Below are experts of layer 11 (counted from 0) of a mixture-of-experts language model. Rows are named router (the router's row for the expert) and show model dimensions 0-127. Each number is 500 + 50 x the weight over its row's rms, rounded and kept within 0 to 999. Numbers have three digits each.
After each expert's rows: "mostly gets" lists some tokens that are sent to it at least half of the time. This comes from a sample of Wikipedia text that the model never trained on.

# expert 14
router:525493592532406436493572566476478493359500484454506533462420510508460464561469465609601499436488530404470498459484531485575511487513459450590454506456535443578475403558538590467507517533438484523485456429443552409495483522477518508482560454513467439563366448463475494511460425506526580532475490508473448426595483578491463509469564564540446489480520518567486456467517438498568454447441
mostly gets: " with", " on", " as", " that", " in", " from"

# expert 8
router:472559559533533504511481482509387532376483478422556501563484345487419442526527489452463488544445487484491421410505444594455468535451521426566463451561492533477424524490528548511412437577509545416527573548533434550448532575536542465556511456505600491460441491443531484567462508507462544488464503526587571607555473498500527437486504492526596575479490480481547465586455449488517501496519
mostly gets: " f", " p", " s", " h", " b", " l"

# expert 4
router:611501504513489486546500493566479525474611523507584461532459518457480447498471478474473517443511453512479427406469540478467560602503498506571553436548533481539507422475548494462489540534514469515497510450534514448524529460630497547517540543437465545536524532454558489638547577524478452551525415522525483444477502450423503379604526549575580595528560552436528467486483587558555397424499
mostly gets: " Gre", "ah", "idd", "rid", " Geor", " West"

# expert 2
router:478464557542431421520565474541425492445451429433553485574420470491460531580485531504498526424485468372476536377536460495533493405445450539521479399456506419631465465490469533466405511544405483501498540449396499402527591520480459524480547476493464421562422579488496492530477503573475563501497440487501471468489479557531583493503511475463499468552531405472518581534543473520536483454514
mostly gets: ".\n\n", " they", " been", " would", " when", " who"

# expert 13
router:505495499451405480518552418448457524385472513559492446494467416436522495476460477506578547360539492372587450514574512512446504433375498485491509515467477524571511388454609465561544503540477410416483505536517532530553473493532551523434496450546453568521526439475443431460435490464481454571552524523550450531561482614507484536532545509502482437458504526524517525563472553599517494487485
mostly gets: "8", "9", "6", "200", "7", "1"

# expert 7
router:550614549540560496527481491507472550464570474533622432468459432456483538587535491505493514498418474553616473434512432588464470605446522497509524479491482515505489452553590511516429495414521492440480532569381562562479471480562448502549566505498505525516451547411594481570512437545576493496526521547568499555466429419479520480514510494534466604549493598512533440598535521550540519478529
mostly gets: " w", "B", "K", "F", " W", "M"

# expert 5
router:474525576502556465513533584463437518530535544549515573499452515523481401453514478457481522519470490494457455434542558494561601404416428445552422457543569520498482510380526492553437505507507476448506407483524493426478553474536424533558471474458512453569549416465493528602506602523496452524527533541534517490435448471488517489602470545465481501619552525433401465483454592459513388530555
mostly gets: "son", "ton", "ington", "ians", "ham", "ara"

# expert 0
router:605467559519506528460469472480459546527520439527517498554418531613463444512522413618471533461472531549463541546504545543560612481508374490535496584497551481562502507437551377508541550557520504464491480572530537507435520496545448477553524534421466486553494492456520595522509630588423487543551500517535574453471472514469462500547564610497469508529547462557488542540425579484560434516488
mostly gets: " States", " John", " York", " United", "ton", "ley"

# expert 11
router:491564532562450474449552542491523502426526446516516454529508391538468495560603512499450545555462449585547477435540419522508429469474483467500529468437525560476418520501633435549400495474495477480514502643399562619462438448477531454548588520522505463490426476509511404500499507506578427484536534521533495530475445411518502514520521484567515491489506577507528501584629544467453521458460
mostly gets: "|", " |\n\n", "|---|---|---|---", " Total", "|\n", "|---|---"

# expert 12
router:580567487449502541450459480499472462519598452479594540467556437497547456535626475517471560532460528495535566523542629545437537530456457478505434529526458473452520514498519496437395539583484651440448420466510464588483440475550534517462491504355522463520436523560491450510406456550450456532569518576496476439467463492482453545527543486536592489505555421485463488470507539445495507474445
mostly gets: "erv", "ourn", "ig", "197", " stud", "oy"

# expert 15
router:513565410501514520570557466482525540468558474507473522654456471481474483483478436506513553454439471516515544472536477531529435508529529418486481425478487508459431459511510553576549559509500486458384419568479512570437444524472671479532502408532550532484585532482445446452349528538496486550520478491543472506533448601599377481486531528516550550436492431507545542483462527523506499507548
mostly gets: "°", "′", "000", "_{", "|\n", "}"

# expert 3
router:490484520505491520500555443612453519386516495486544540486430483606442496513584482574489521486451464438586463473546515431425453490450446481520434412470564444559520451472511578451530499503451565487492507580455507499507480544486492401474625474478504472619428525444464458585485532490548464544490437572498491526614490618527533556491479556471450529500475492461519529425635542429505496488471
mostly gets: " the", " and", " a", " of", " for", " that"

# expert 10
router:537533521584485520570477380568380541407441505458494536498555474525439413399599462444419516530435442433477469513521457539497592521520473461490431552607450476545503477479526493500417509514515441502521590487541428543470492530515532477580508478502510508538430528567577530539450464562445548556495533504526601548613515466489433447504559550448563503498525454535483594486479489550552479412511
mostly gets: " pl", " ar", " pr", " Pl", " comp", " Al"

# expert 9
router:501499457552551515549563448497419615493499522522522459480513471508552532582554457514540480372429440564502458505535521480462461536399581473514474506454503526480501502466593489535584438671481511465479511623454497498461436518489523522488485409492572480474474512497588436483463551494534468572591597585550581525563461579496432503477578519524460468485454584432509522441513555470511508529538
mostly gets: " A", "198", "200", "201", "202", "197"

# expert 6
router:516559580530549456428580543478527460513562536485494602483405501472462464488491451559537549544558537424472525468503637507477521492474465431520415567535490530512490405449564537517399547524511554485455479529487464455534557437509480431585482437450501421518372425472467346455445415503570568479545556539508482561502475532525530547478530513566465521551502550458399481503444511529549488499468
mostly gets: "ated", "ment", "act", "ished", "ence", "ted"

# expert 1
router:533546581475546461489577478463554483520570511427511551505433494530461465470448441612574512517460494408500520485484548554464577484522493451533444537571426529498447372442566539495339458518436524512395502467509490528481557524504513491595475421541524496502446376555502450472457583479569467538555498521489524605533460495536475542545585575482462487490555528538379539514506496515529495487435
mostly gets: "ition", "ment", "ents", "ction", "cess", "ations"